Below are experts of layer 5 (counted from 0) of a mixture-of-experts language model. Rows are named router (the router's row for the expert), gate (a neuron's input weights, with its number), up (a neuron's input weights, with its number), down (a neuron's output weights, with its number) and show model dimensions 384-511. Each number is 200 + 40 x the weight over its row's rms, rounded and kept within 0 to 999.
Before each expert's rows: a language model's description of what the expert responds to. This comes from a sample of Wikipedia text that the model never trained on.

# expert 6
It responds to: Nouns and determiners after articles
router,162,168,148,230,150,194,241,189,178,189,236,204,138,193,168,274,191,232,206,248,126,232,196,174,196,181,158,183,133,203,217,225,229,201,121,179,215,180,204,283,217,210,188,195,180,197,166,192,165,188,160,155,203,188,219,216,219,131,249,206,238,233,194,151,161,216,213,228,202,207,244,177,268,238,224,180,158,220,167,97,139,235,229,148,194,203,163,223,204,162,188,196,208,198,186,172,224,285,215,205,272,262,162,223,146,197,169,168,193,222,118,193,196,218,217,200,184,169,169,223,197,131,183,209,242,229,212,249
gate0,180,213,192,221,184,139,207,260,302,197,229,255,178,238,206,231,286,181,208,178,150,247,222,256,214,190,142,225,244,193,165,197,168,274,144,201,160,284,228,179,175,203,218,216,222,232,216,267,203,204,239,156,188,218,193,200,222,117,174,196,233,220,284,144,169,134,204,159,214,256,191,211,185,203,224,157,237,156,268,199,126,242,142,141,204,164,133,230,149,232,219,251,216,177,148,209,244,233,187,204,170,284,185,256,247,215,222,199,163,177,197,161,253,193,259,232,252,213,215,189,225,219,264,171,234,178,224,138
up0,259,191,236,256,215,158,175,273,160,175,248,247,186,243,268,221,208,209,194,258,172,214,213,164,260,236,170,205,158,257,245,209,149,216,223,225,231,143,220,169,193,156,189,196,258,204,136,245,209,155,264,142,248,195,215,160,169,205,254,218,280,147,183,274,205,193,153,261,193,224,152,185,225,262,172,146,174,197,217,234,252,222,187,230,239,210,166,220,136,238,176,224,173,144,139,161,182,141,241,179,206,214,241,179,183,82,185,161,214,220,191,249,185,131,200,149,182,218,240,188,223,161,127,196,221,213,293,224
down0,180,175,182,161,240,190,195,174,207,170,213,203,181,252,180,181,207,259,161,289,208,221,232,121,220,178,146,204,164,277,195,198,192,148,180,191,188,136,294,185,209,195,205,211,265,205,179,258,194,195,208,258,177,210,247,205,213,230,220,200,194,171,188,222,156,192,222,172,187,155,230,162,181,185,214,176,252,216,182,163,158,164,179,129,206,170,201,127,243,185,176,249,121,255,187,200,230,167,184,161,240,153,217,215,249,162,231,153,269,186,228,184,205,207,238,269,164,159,201,159,181,203,206,195,160,198,199,196

# expert 39
It responds to: Clause and list connectors
router,128,186,194,234,189,153,191,203,185,142,172,209,188,239,218,137,214,191,180,195,212,268,206,189,224,249,152,255,153,224,269,235,213,201,171,176,207,159,216,229,240,185,227,205,199,133,252,173,159,169,153,174,179,227,162,178,209,178,205,291,204,190,201,193,215,253,251,248,220,121,234,222,219,255,209,217,242,195,194,241,182,113,200,216,223,184,164,212,184,171,181,82,231,201,157,194,222,126,169,187,220,188,209,192,224,206,199,249,206,144,145,173,188,165,230,163,224,242,154,129,154,163,155,141,218,145,155,250
gate0,168,136,194,203,227,153,224,196,277,161,238,216,251,150,186,208,214,184,244,156,145,136,240,150,223,223,190,198,255,217,174,170,215,206,144,169,169,225,112,225,196,145,178,211,181,182,145,168,262,132,218,197,239,149,200,152,243,196,193,181,143,205,261,125,286,243,245,184,203,177,185,215,217,160,261,219,225,256,167,197,210,152,120,193,125,228,249,209,179,211,236,248,252,205,219,211,192,244,143,200,170,174,203,265,160,237,136,160,193,189,191,194,193,216,160,205,220,168,194,203,142,204,171,150,269,182,306,210
up0,173,210,181,245,248,164,238,175,181,231,238,165,155,189,215,232,197,170,249,151,194,107,178,276,195,158,195,245,204,202,215,171,155,228,250,228,245,149,129,193,195,199,132,214,155,250,223,255,268,235,195,206,232,192,214,240,261,202,179,158,159,229,311,185,174,244,195,180,174,170,253,249,288,181,191,162,182,265,126,146,198,229,240,183,305,202,166,226,251,217,192,144,217,174,225,207,212,234,166,179,180,231,219,212,186,174,202,158,139,260,202,172,256,202,198,165,210,147,207,218,176,292,203,227,173,274,231,218
down0,239,182,175,175,232,211,209,193,224,129,162,220,202,230,258,182,210,288,215,229,237,151,111,201,202,177,185,188,176,206,203,247,233,193,162,162,225,190,168,290,250,206,239,205,243,154,201,167,240,170,188,216,177,265,166,240,226,176,190,101,200,188,161,215,249,68,186,258,240,219,196,215,327,157,190,213,183,175,183,187,228,248,200,258,257,254,278,254,190,177,254,153,107,145,238,208,150,168,130,116,212,214,225,246,246,243,233,217,175,155,213,199,283,244,206,214,215,210,175,143,222,181,182,229,216,181,151,196

# expert 15
It responds to: Table and section headers
router,107,159,126,174,204,253,223,179,178,159,216,150,146,263,219,210,160,279,237,252,131,265,222,190,225,251,241,135,136,300,218,212,213,250,136,172,270,177,163,220,272,204,290,129,121,192,99,232,256,216,254,169,146,208,258,239,202,256,269,242,213,208,182,160,234,200,220,228,258,164,228,170,208,224,210,228,194,228,242,191,168,151,139,188,167,215,142,184,144,203,165,197,219,212,179,163,215,187,185,195,192,220,181,230,235,196,205,180,252,193,203,222,158,160,201,214,190,235,193,191,212,134,142,193,199,211,195,242
gate0,204,263,190,215,202,178,175,179,188,204,322,200,181,271,160,221,256,194,208,208,166,246,169,175,241,187,225,193,213,262,277,232,167,186,199,174,213,224,129,205,265,162,193,212,264,133,169,217,325,267,111,170,261,255,274,157,173,155,199,192,220,210,190,196,205,255,234,181,187,179,240,194,162,185,188,208,215,327,219,220,228,89,158,178,168,211,205,224,258,176,191,172,166,170,144,233,237,196,200,260,182,171,226,174,239,167,217,245,217,256,177,220,264,254,221,218,162,192,211,207,84,236,231,299,209,165,226,194
up0,155,183,229,155,181,136,177,255,194,124,205,254,176,194,224,162,173,221,232,217,224,149,140,206,202,125,219,250,274,220,147,182,136,238,206,198,202,198,184,235,278,174,200,209,167,289,227,175,284,229,194,238,213,157,170,191,244,192,217,85,248,180,177,195,190,166,197,185,171,210,171,205,241,189,68,159,212,213,144,243,235,176,216,214,265,250,204,140,220,128,246,246,212,191,209,234,210,211,155,250,217,195,154,172,163,194,222,209,151,137,196,185,88,154,200,184,209,240,176,244,219,184,158,187,170,221,179,139
down0,229,124,225,196,206,307,240,208,143,123,174,154,172,183,177,211,142,235,221,140,200,217,195,193,210,231,193,171,225,228,186,152,209,182,243,230,161,130,87,166,186,201,174,175,221,167,108,221,208,170,169,190,193,149,180,141,216,177,230,140,160,170,141,194,248,227,183,211,158,214,181,167,131,188,190,234,179,298,196,137,154,182,131,215,230,315,122,164,200,195,126,130,198,169,209,220,245,240,189,187,190,242,212,133,172,155,191,266,207,176,135,260,243,167,241,240,121,196,215,174,134,196,187,184,144,202,96,233

# expert 7
It responds to: Main clause verbs
router,170,198,182,196,220,151,221,227,189,144,267,129,200,156,230,208,206,213,215,187,85,247,200,255,239,263,121,159,137,207,203,224,241,225,204,160,234,155,193,227,243,190,198,214,134,195,147,175,192,213,208,172,177,207,227,268,185,148,225,203,244,237,197,228,198,209,167,246,144,162,202,129,235,265,169,147,231,195,276,125,216,147,205,253,187,188,142,199,190,135,220,100,209,269,183,79,212,275,151,196,166,250,179,185,141,176,157,213,150,192,167,217,135,119,186,163,197,152,204,148,176,189,215,179,214,234,198,241
gate0,221,215,140,177,225,170,156,267,218,243,165,223,198,236,261,252,165,131,124,193,215,243,221,195,201,239,190,263,205,205,310,164,168,214,198,194,176,207,209,260,165,203,223,228,203,239,204,207,201,120,210,204,137,184,169,128,145,201,270,253,167,124,238,171,172,154,161,147,176,155,213,221,193,225,173,166,189,201,248,248,197,203,205,217,193,155,228,227,270,190,212,239,244,282,252,151,206,156,170,182,267,141,241,178,238,217,230,247,226,202,199,191,300,179,196,172,227,156,141,112,230,222,270,220,235,217,145,141
up0,198,233,237,196,140,186,243,87,220,131,244,222,198,187,145,149,202,178,190,120,163,205,200,167,184,195,183,153,210,205,200,280,203,206,205,227,210,136,177,196,234,193,106,248,118,203,206,194,233,213,203,240,225,260,223,228,233,192,233,173,157,198,217,141,199,208,260,124,224,204,173,127,216,202,242,152,136,178,265,169,267,198,209,268,212,155,159,116,229,199,223,193,225,197,162,163,151,201,287,202,150,195,249,199,208,179,218,176,128,235,155,216,209,167,217,239,151,142,211,186,235,194,235,146,255,214,141,222
down0,266,197,235,224,276,221,228,226,272,152,190,207,146,209,196,206,229,191,197,279,226,250,141,188,223,219,202,210,191,303,279,234,236,201,227,235,178,213,274,221,212,194,305,156,184,207,248,138,155,159,196,168,234,215,162,188,234,200,212,203,158,217,208,191,226,191,293,202,170,152,206,235,178,153,220,214,179,230,166,222,184,265,195,312,137,198,196,233,227,242,150,151,178,202,233,201,236,145,197,256,238,219,184,230,166,263,126,196,234,172,217,248,201,278,167,167,169,160,214,192,182,209,179,226,180,166,259,243

# expert 31
It responds to: Capital-letter abbreviations
router,169,213,114,259,228,158,263,123,199,233,196,268,270,180,220,199,230,190,193,207,230,204,225,188,167,207,192,160,113,280,234,224,222,275,235,115,249,165,207,151,209,172,202,227,223,145,138,222,180,201,244,203,152,163,191,279,178,178,203,234,220,145,170,247,168,182,293,212,174,183,253,207,224,203,200,154,210,161,171,139,207,236,227,210,248,155,109,192,238,185,268,214,272,225,179,205,142,192,205,194,193,129,155,146,146,151,199,186,207,172,185,136,174,226,225,211,198,199,155,187,227,210,220,211,177,225,182,265
gate0,246,201,142,239,182,204,207,208,217,216,172,222,153,153,205,177,219,183,105,195,220,189,165,226,208,236,166,164,184,255,233,193,206,170,172,196,185,250,204,160,147,186,169,175,141,185,160,138,198,185,181,191,172,222,221,218,252,160,268,191,179,117,148,239,243,174,235,214,175,179,162,185,224,192,159,175,211,229,178,219,142,183,192,218,243,109,168,186,259,250,143,144,202,161,216,166,214,190,202,244,239,247,239,207,160,214,188,210,157,237,210,257,168,217,150,176,162,154,180,169,220,183,228,160,212,221,206,155
up0,155,242,228,255,251,180,157,159,150,189,227,209,192,186,258,142,187,227,175,205,215,202,133,171,169,197,270,220,160,202,276,212,204,186,171,145,198,141,238,134,176,231,259,178,181,270,228,229,252,203,158,205,257,203,146,278,163,209,212,249,161,160,153,213,225,211,192,216,210,246,145,227,202,168,154,264,77,173,220,251,154,242,102,127,264,151,197,245,232,149,194,204,220,148,229,225,208,198,176,211,169,144,197,173,237,185,179,160,231,216,223,257,288,233,224,174,160,233,229,266,249,213,175,183,167,252,182,215
down0,239,205,209,160,166,157,214,207,162,250,207,216,233,217,174,224,161,238,138,77,158,239,253,183,196,222,227,235,125,80,228,148,215,155,179,141,197,261,251,184,203,194,264,163,224,175,313,190,234,159,197,123,206,126,167,263,175,186,201,163,194,187,246,266,225,150,185,202,317,238,213,166,246,176,248,245,149,196,258,212,212,150,149,160,165,130,247,198,240,250,136,142,171,241,182,164,291,151,233,231,153,203,192,137,221,154,268,177,238,245,164,165,163,174,177,215,202,272,183,232,178,185,197,180,203,144,206,196

# expert 23
It responds to: Auxiliaries and modals
router,183,217,175,181,272,221,200,188,190,143,229,126,175,192,238,151,194,230,218,289,124,245,184,227,245,203,188,136,175,183,166,180,148,300,197,219,218,176,179,232,193,229,220,173,158,211,277,177,157,220,231,204,146,155,217,255,231,192,223,187,257,234,238,165,180,131,232,253,189,154,231,198,224,161,225,215,299,190,208,121,135,166,194,243,137,174,138,233,211,178,200,76,276,214,249,171,191,228,168,217,215,160,175,188,185,144,171,177,183,198,166,202,156,162,230,184,216,171,187,181,172,137,181,187,258,234,207,291
gate0,207,233,242,224,195,186,184,193,159,183,155,174,209,120,147,154,178,206,222,218,217,182,189,224,232,157,252,286,210,223,135,189,235,222,174,205,277,256,137,274,210,208,210,148,211,258,207,104,199,228,250,266,239,195,251,217,188,176,197,213,177,207,203,159,191,187,180,231,188,187,181,165,204,242,205,204,287,171,166,242,213,154,184,213,162,187,186,210,167,168,169,261,178,182,208,202,157,249,183,203,169,154,102,204,237,263,158,224,223,223,195,231,175,210,246,192,256,123,201,171,312,167,190,202,172,152,159,181
up0,191,207,168,198,233,235,192,206,158,213,248,119,165,195,193,238,266,228,266,238,179,192,241,176,239,143,199,236,129,210,227,197,203,201,240,226,220,203,162,171,165,316,169,250,192,208,270,236,234,174,195,211,163,214,113,133,184,189,210,122,285,209,229,182,153,172,126,150,250,104,196,185,204,166,171,185,217,176,251,249,149,133,159,171,212,219,154,239,141,147,172,160,186,193,211,118,191,165,223,235,191,159,222,249,169,184,174,201,174,177,140,130,265,248,159,184,169,243,193,213,154,275,161,188,201,147,165,147
down0,202,182,185,210,155,191,276,170,169,210,252,199,139,236,255,169,227,161,183,164,165,251,210,93,184,153,279,177,239,232,177,178,222,198,226,232,169,171,227,204,232,194,257,135,194,157,223,214,192,199,150,229,226,209,160,195,141,233,294,159,168,180,197,192,238,207,259,175,177,167,187,192,253,173,197,140,223,224,202,202,145,205,137,200,186,255,176,212,216,176,222,206,200,160,221,194,207,232,233,228,243,246,233,154,190,131,222,245,165,236,198,262,179,187,124,157,251,191,187,184,204,112,258,246,188,202,209,170

# expert 8
It responds to: Month names in dates
router,145,184,164,199,127,149,150,165,195,218,285,167,191,193,197,214,171,266,161,218,181,188,101,148,127,239,133,207,97,214,219,243,247,206,194,232,174,244,243,184,195,191,221,183,200,211,212,157,172,128,179,149,118,222,183,299,158,168,233,243,179,238,162,176,182,194,273,238,181,151,287,209,213,109,234,204,245,189,174,234,234,162,242,153,131,169,209,201,232,156,225,158,161,206,180,169,130,220,201,112,201,288,211,159,192,148,232,216,157,245,226,198,141,213,170,164,188,148,194,192,117,224,125,223,231,182,258,257
gate0,154,195,132,163,155,177,187,247,242,237,262,223,133,242,116,201,148,185,150,150,154,126,149,225,243,230,208,153,208,193,203,184,281,166,164,240,275,207,176,209,203,157,175,203,262,194,218,191,216,145,214,198,189,135,191,181,253,217,208,215,212,192,226,263,170,187,259,245,116,244,305,180,248,213,192,191,205,153,182,241,230,180,266,232,175,229,224,208,199,214,200,177,185,183,238,156,239,214,228,195,230,240,285,218,171,131,126,287,200,155,212,183,237,68,136,168,183,99,177,191,170,146,141,178,130,267,238,212
up0,211,267,195,191,213,199,206,265,257,160,255,153,256,227,224,187,192,127,208,223,184,192,228,191,239,205,146,216,192,237,171,264,194,220,196,278,147,206,147,207,186,213,191,201,192,229,118,117,254,172,273,144,239,184,219,180,235,228,265,149,230,190,187,147,188,138,216,193,247,154,196,186,260,164,257,170,233,176,233,179,137,173,213,238,252,217,165,217,170,142,216,154,185,125,220,237,224,171,278,213,171,191,181,238,230,209,183,188,216,220,177,261,180,295,189,149,175,215,218,193,225,249,242,192,213,205,124,241
down0,160,220,172,263,140,169,171,237,204,157,228,158,177,193,204,185,179,138,232,176,110,176,191,193,185,218,138,188,143,214,210,187,226,212,209,211,174,185,248,217,168,153,262,176,191,181,147,229,122,167,224,171,229,140,207,215,224,226,181,195,171,172,182,221,181,188,212,196,230,198,180,164,240,141,201,138,108,202,213,216,247,128,236,242,196,165,198,196,205,243,196,162,156,169,170,224,194,232,213,196,240,198,251,213,203,149,212,264,141,173,240,209,182,236,136,239,278,165,209,187,202,177,194,178,255,163,206,120

# expert 30
It responds to: Numbers in tables
router,172,166,163,218,237,188,246,149,159,231,208,242,231,159,202,183,129,197,182,201,145,220,247,212,228,188,205,168,97,239,243,254,176,208,173,190,207,102,215,218,144,178,230,162,153,136,198,163,57,148,177,176,145,208,225,174,219,241,211,245,231,141,190,198,200,255,278,234,194,242,294,187,220,196,156,166,217,216,201,141,204,206,233,146,214,219,171,280,234,184,159,113,235,139,172,92,199,267,229,189,206,230,208,117,129,141,248,233,225,202,213,157,203,173,190,165,206,153,228,207,153,149,201,159,246,209,156,266
gate0,185,117,277,238,148,163,248,280,165,205,235,219,157,196,140,252,214,151,197,172,212,178,159,223,216,231,155,203,126,273,191,147,179,190,191,249,180,137,209,242,203,202,220,122,201,156,188,208,216,192,238,232,219,231,176,145,252,157,212,190,139,225,201,123,255,208,263,153,192,178,107,231,158,202,224,165,155,190,259,140,257,137,260,216,175,227,163,232,159,192,181,188,143,192,213,290,118,247,237,138,253,194,180,255,201,207,256,182,201,183,210,220,170,175,121,177,219,190,205,179,203,139,185,216,179,180,194,181
up0,158,195,108,214,185,202,235,132,159,187,179,201,137,147,188,208,182,214,222,195,202,143,170,203,175,233,215,206,183,210,207,265,240,162,248,231,247,146,205,171,267,183,262,113,217,201,204,232,248,208,252,204,207,233,214,222,238,177,221,171,183,172,206,170,223,185,189,213,230,209,170,208,182,265,203,234,238,218,226,213,194,168,187,181,140,210,203,142,178,263,198,154,142,228,235,279,212,195,112,130,222,152,211,206,132,146,230,208,178,226,124,262,191,138,215,188,144,141,217,202,235,230,149,251,249,167,134,147
down0,240,205,184,186,117,198,135,265,227,207,208,231,130,181,284,272,174,192,201,258,235,199,201,213,183,155,188,169,254,214,206,207,176,179,193,161,189,198,253,246,174,175,118,181,171,198,194,287,232,235,258,210,212,230,123,273,128,137,187,232,222,158,229,193,183,127,245,124,205,254,141,200,171,232,148,136,156,153,173,225,224,238,216,240,204,198,179,185,170,196,247,155,187,225,164,215,180,242,197,188,287,189,134,224,151,179,190,213,176,205,235,201,243,199,129,221,189,164,176,267,146,208,237,222,180,148,282,188

# expert 34
It responds to: Infobox field labels
router,168,122,89,225,195,216,265,184,212,252,171,179,226,236,195,274,241,168,187,223,186,240,135,208,234,229,180,174,164,237,179,155,204,210,181,204,247,134,189,211,150,145,244,220,175,176,251,254,188,250,249,185,148,202,202,212,232,164,254,303,186,276,168,212,149,242,214,230,216,144,206,252,218,245,210,199,165,151,209,267,180,146,188,197,216,155,227,157,224,177,197,199,231,158,228,170,247,255,179,243,203,178,217,213,160,161,190,199,176,245,220,148,179,237,186,182,194,191,228,189,126,174,229,252,270,218,218,236
gate0,237,133,186,143,175,200,167,176,230,283,199,202,167,221,202,162,228,179,248,254,162,226,150,247,245,283,165,240,177,222,266,213,246,217,206,214,183,176,222,158,247,157,201,212,233,166,192,124,129,133,177,163,282,182,113,228,183,172,212,134,176,139,222,163,170,206,150,201,226,204,231,192,234,234,204,199,229,171,147,138,240,182,226,192,170,273,166,164,159,247,172,148,223,188,194,197,206,235,204,189,244,190,210,233,163,198,211,262,285,277,243,232,199,232,214,213,157,220,175,139,183,226,201,156,195,199,220,198
up0,197,253,169,215,196,188,232,203,167,192,149,265,119,205,168,194,202,216,203,225,159,258,205,251,243,170,229,142,196,176,311,226,299,160,219,154,189,184,194,295,204,204,180,207,224,197,188,191,256,206,213,208,167,193,260,211,171,189,243,173,184,188,162,292,118,198,180,169,175,186,108,251,143,211,131,197,222,180,211,148,261,160,176,208,277,203,210,195,267,247,158,151,266,170,185,217,265,167,233,232,186,246,154,182,221,222,206,190,236,152,178,160,283,232,262,225,188,215,180,288,240,219,241,132,210,208,165,151
down0,221,175,237,286,169,176,162,182,221,167,221,214,266,201,231,234,132,174,219,215,164,201,165,226,184,159,147,156,154,195,275,257,249,194,233,233,192,201,244,209,177,228,222,237,243,170,204,118,229,190,165,274,210,168,198,184,216,197,182,238,204,148,157,165,225,217,286,210,120,132,249,203,162,231,245,180,234,230,182,217,268,130,181,207,187,240,214,153,197,181,200,170,181,148,187,213,226,167,214,172,191,152,262,253,198,212,217,143,257,283,136,262,214,202,193,231,184,198,194,202,151,189,217,207,193,113,214,174

# expert 32
It responds to: Determiners and modifiers
router,129,217,239,197,176,226,209,120,157,213,148,205,198,188,230,179,195,164,234,223,235,217,231,128,223,251,159,154,142,239,199,243,240,195,197,235,216,134,184,189,221,196,224,200,145,189,115,186,182,230,180,221,158,275,142,257,190,191,247,218,188,220,152,212,137,132,217,213,166,162,194,178,279,266,170,271,190,238,176,114,142,190,201,200,221,211,146,152,168,262,212,117,221,180,171,127,207,244,199,133,239,195,169,239,166,199,185,237,192,282,183,189,176,166,189,142,191,159,160,187,173,207,179,213,292,269,180,274
gate0,231,197,176,187,228,144,246,164,202,216,242,205,213,243,248,184,170,203,222,231,212,205,160,265,154,250,252,184,218,195,209,176,178,150,201,217,190,243,288,180,154,144,113,124,276,204,190,152,241,205,166,244,229,281,219,198,132,124,124,204,165,186,125,218,203,128,185,278,200,193,198,199,152,200,245,314,229,268,210,169,215,254,170,250,166,236,201,214,289,179,233,187,236,173,147,164,227,267,211,227,233,199,226,205,180,134,205,236,266,234,204,148,155,206,183,243,203,272,160,294,196,246,293,181,184,240,278,197
up0,230,214,262,202,134,165,236,199,211,126,154,194,248,183,201,232,217,240,223,222,193,256,172,202,236,176,170,241,165,195,200,204,252,156,240,198,217,202,214,186,233,222,302,184,213,251,153,229,256,150,129,244,147,251,174,169,267,242,248,209,182,234,216,200,201,139,150,236,247,171,122,183,169,172,197,247,150,259,181,166,258,205,263,218,140,169,173,285,244,221,232,248,176,215,164,156,157,171,164,264,222,192,225,193,139,167,142,247,129,228,170,237,204,200,273,159,266,137,206,151,214,235,116,211,178,287,285,230
down0,222,211,250,191,228,264,202,186,184,203,184,259,182,164,209,109,134,142,186,206,288,202,94,172,174,219,214,165,172,183,214,161,199,231,140,205,176,178,172,274,193,183,176,116,216,234,202,176,207,238,214,173,205,139,224,194,199,203,270,255,157,248,188,164,175,172,177,229,95,163,217,186,244,153,152,167,199,167,146,202,299,162,240,267,223,211,161,194,159,244,205,191,167,166,174,193,162,170,153,202,165,146,235,195,154,205,206,200,244,133,282,256,237,230,149,161,187,188,242,204,162,189,207,177,252,189,146,154

# expert 5
It responds to: Name-internal word pieces
router,149,176,116,220,254,183,268,85,232,239,191,204,221,180,193,223,225,213,210,182,154,223,199,199,248,247,227,171,155,181,244,270,268,287,174,183,234,228,115,213,185,249,235,178,178,149,228,145,153,155,233,173,172,183,195,271,255,178,215,216,234,201,184,239,210,225,268,207,179,180,273,167,268,271,218,189,264,164,249,191,158,182,189,138,199,228,181,172,151,179,194,188,235,260,171,135,213,188,211,151,188,246,192,141,216,136,122,216,158,218,208,236,132,197,212,162,178,226,191,221,191,195,133,155,222,199,246,246
gate0,182,163,155,270,241,219,185,138,166,180,261,267,216,221,160,176,176,142,161,212,160,214,181,288,260,211,198,240,233,175,152,132,178,222,190,143,238,228,246,227,136,211,203,208,207,280,167,194,175,103,250,200,244,291,232,218,214,150,148,137,252,246,233,187,158,239,158,188,251,268,232,246,159,189,189,248,185,213,166,148,175,182,249,179,350,148,186,208,162,216,239,182,173,181,203,118,239,251,207,198,211,231,192,215,243,212,171,237,237,210,162,210,188,179,274,219,179,212,173,220,227,205,213,223,194,209,168,173
up0,198,200,158,216,174,175,193,216,173,211,190,171,244,128,229,178,194,195,277,211,248,220,265,161,245,223,193,219,197,241,192,286,166,207,165,181,130,218,270,212,154,252,230,241,177,213,271,236,232,220,161,189,207,169,125,215,227,158,238,198,208,189,160,202,278,217,268,212,198,200,174,184,206,241,269,192,216,230,180,187,222,100,212,203,195,129,151,96,90,285,140,185,134,131,122,242,261,194,197,150,172,231,199,173,214,176,146,226,184,231,134,235,148,212,226,114,190,221,211,210,209,171,262,172,255,189,187,209
down0,243,219,197,227,124,208,171,216,199,245,188,165,237,216,167,175,227,82,274,289,227,242,159,227,203,221,249,193,146,177,140,281,212,186,211,126,209,179,226,136,157,215,238,200,214,167,148,201,161,260,170,178,128,157,249,299,206,227,171,106,172,241,248,214,184,198,204,109,212,143,197,156,192,109,173,250,202,199,195,218,238,167,194,119,213,145,185,131,222,210,159,139,195,258,215,188,154,208,197,228,160,219,212,170,184,224,174,194,142,252,189,230,206,206,183,221,216,183,245,167,158,180,283,212,198,196,236,190

# expert 38
It responds to: Foreign and Latin name pieces
router,183,160,62,166,171,204,173,156,176,216,192,168,180,203,240,209,191,223,160,225,150,196,199,217,218,231,225,209,171,174,287,230,279,262,127,265,234,179,227,145,235,135,227,163,154,146,234,141,102,244,202,207,126,206,155,249,233,157,199,192,241,165,259,202,111,208,227,219,84,190,199,167,260,218,238,168,246,96,225,195,211,166,168,175,251,179,217,173,136,245,206,180,228,211,226,127,187,204,165,206,164,195,198,149,172,165,117,223,125,263,145,209,173,183,261,200,216,238,197,210,194,174,145,214,213,218,222,211
gate0,199,229,279,200,244,157,160,183,174,216,217,228,167,221,202,269,247,186,261,192,193,194,250,205,294,189,218,195,226,207,158,236,227,148,167,151,225,262,245,203,161,188,224,247,181,246,198,89,216,122,179,196,146,147,323,206,182,189,184,203,158,56,202,170,172,161,189,182,168,163,189,147,199,178,169,196,231,245,156,201,302,146,190,192,234,175,303,194,178,129,238,179,173,192,212,177,245,145,187,174,176,261,230,159,170,237,226,259,158,183,105,153,211,194,214,172,225,216,164,223,216,159,189,174,169,200,267,252
up0,249,197,305,252,147,242,231,216,265,153,326,225,188,195,196,189,192,215,242,188,302,184,211,152,292,282,90,197,246,223,170,180,165,207,159,164,166,156,271,201,185,174,168,230,311,180,141,187,327,247,176,209,228,197,135,131,257,158,148,142,260,220,147,199,142,233,232,258,196,185,174,235,258,180,139,196,165,232,221,266,179,269,240,208,223,165,164,213,228,192,239,114,249,182,231,181,213,224,186,203,276,225,227,186,185,212,151,177,178,135,178,199,166,189,180,181,220,199,281,213,173,211,172,173,178,251,171,203
down0,205,186,171,240,176,217,253,181,168,124,162,170,239,223,216,143,172,164,198,227,152,251,238,181,222,231,192,109,170,138,202,241,151,202,275,191,140,203,275,216,235,103,295,190,280,167,173,178,231,220,223,210,259,180,158,226,186,198,245,190,213,233,174,174,244,202,146,145,277,204,221,177,192,197,193,150,208,161,228,217,112,237,211,240,216,198,206,204,190,268,175,223,263,175,181,165,208,200,198,163,239,170,222,172,216,201,237,195,215,222,150,164,144,122,233,219,186,148,197,122,206,202,217,197,209,190,223,165

# expert 21
It responds to: Units and measures
router,137,138,145,238,208,261,222,184,168,169,144,179,171,226,244,205,251,206,266,213,192,215,184,215,210,205,186,208,149,258,249,221,312,233,195,187,217,157,155,197,178,267,219,199,194,174,224,209,238,249,208,155,108,215,139,201,202,202,177,269,209,204,204,192,122,198,246,167,176,218,235,164,219,226,317,168,245,191,246,209,201,234,198,181,135,200,161,203,205,152,244,153,278,176,209,171,234,174,221,188,211,245,249,205,220,186,139,267,212,193,177,218,206,191,186,241,240,167,201,163,197,225,196,201,221,223,216,248
gate0,177,191,243,175,255,254,176,132,209,234,194,181,227,200,220,235,224,198,209,209,224,121,208,235,243,267,220,146,180,140,232,211,219,227,183,174,202,221,171,241,213,176,180,220,174,168,245,203,150,206,189,214,143,152,158,203,146,170,237,196,227,154,184,219,249,199,172,183,184,184,156,180,243,218,217,167,152,156,183,169,237,184,184,217,198,208,228,175,229,143,238,276,206,204,138,190,177,230,167,165,146,243,176,252,88,279,234,270,212,195,181,186,194,247,137,188,160,199,213,211,126,132,169,193,192,197,195,272
up0,198,206,209,217,207,219,233,283,168,173,224,134,176,235,116,180,265,295,184,222,216,210,217,162,237,173,123,188,149,248,220,67,161,180,141,256,259,229,252,171,180,240,276,179,221,244,217,176,334,216,229,248,131,259,209,187,302,226,200,235,197,196,240,159,120,217,202,174,211,135,129,178,220,247,221,228,230,255,255,292,187,200,198,145,170,214,165,195,225,194,229,230,223,233,219,267,126,174,137,186,205,195,167,145,197,144,237,198,250,211,133,150,200,158,262,148,165,248,274,188,138,233,222,208,169,191,177,255
down0,145,202,176,216,136,130,214,242,113,184,206,157,225,234,173,176,204,159,219,191,212,174,188,213,187,202,158,213,207,214,187,185,200,200,223,252,226,104,203,224,195,145,221,273,213,278,179,208,194,241,205,244,227,238,222,209,198,154,153,194,208,216,174,223,172,237,169,211,194,156,191,196,219,190,225,180,217,212,222,196,211,177,154,185,154,199,170,165,243,230,128,255,245,255,174,194,193,198,158,189,194,191,235,173,218,207,194,174,223,173,154,161,191,128,161,145,174,202,214,229,125,133,209,212,200,208,191,188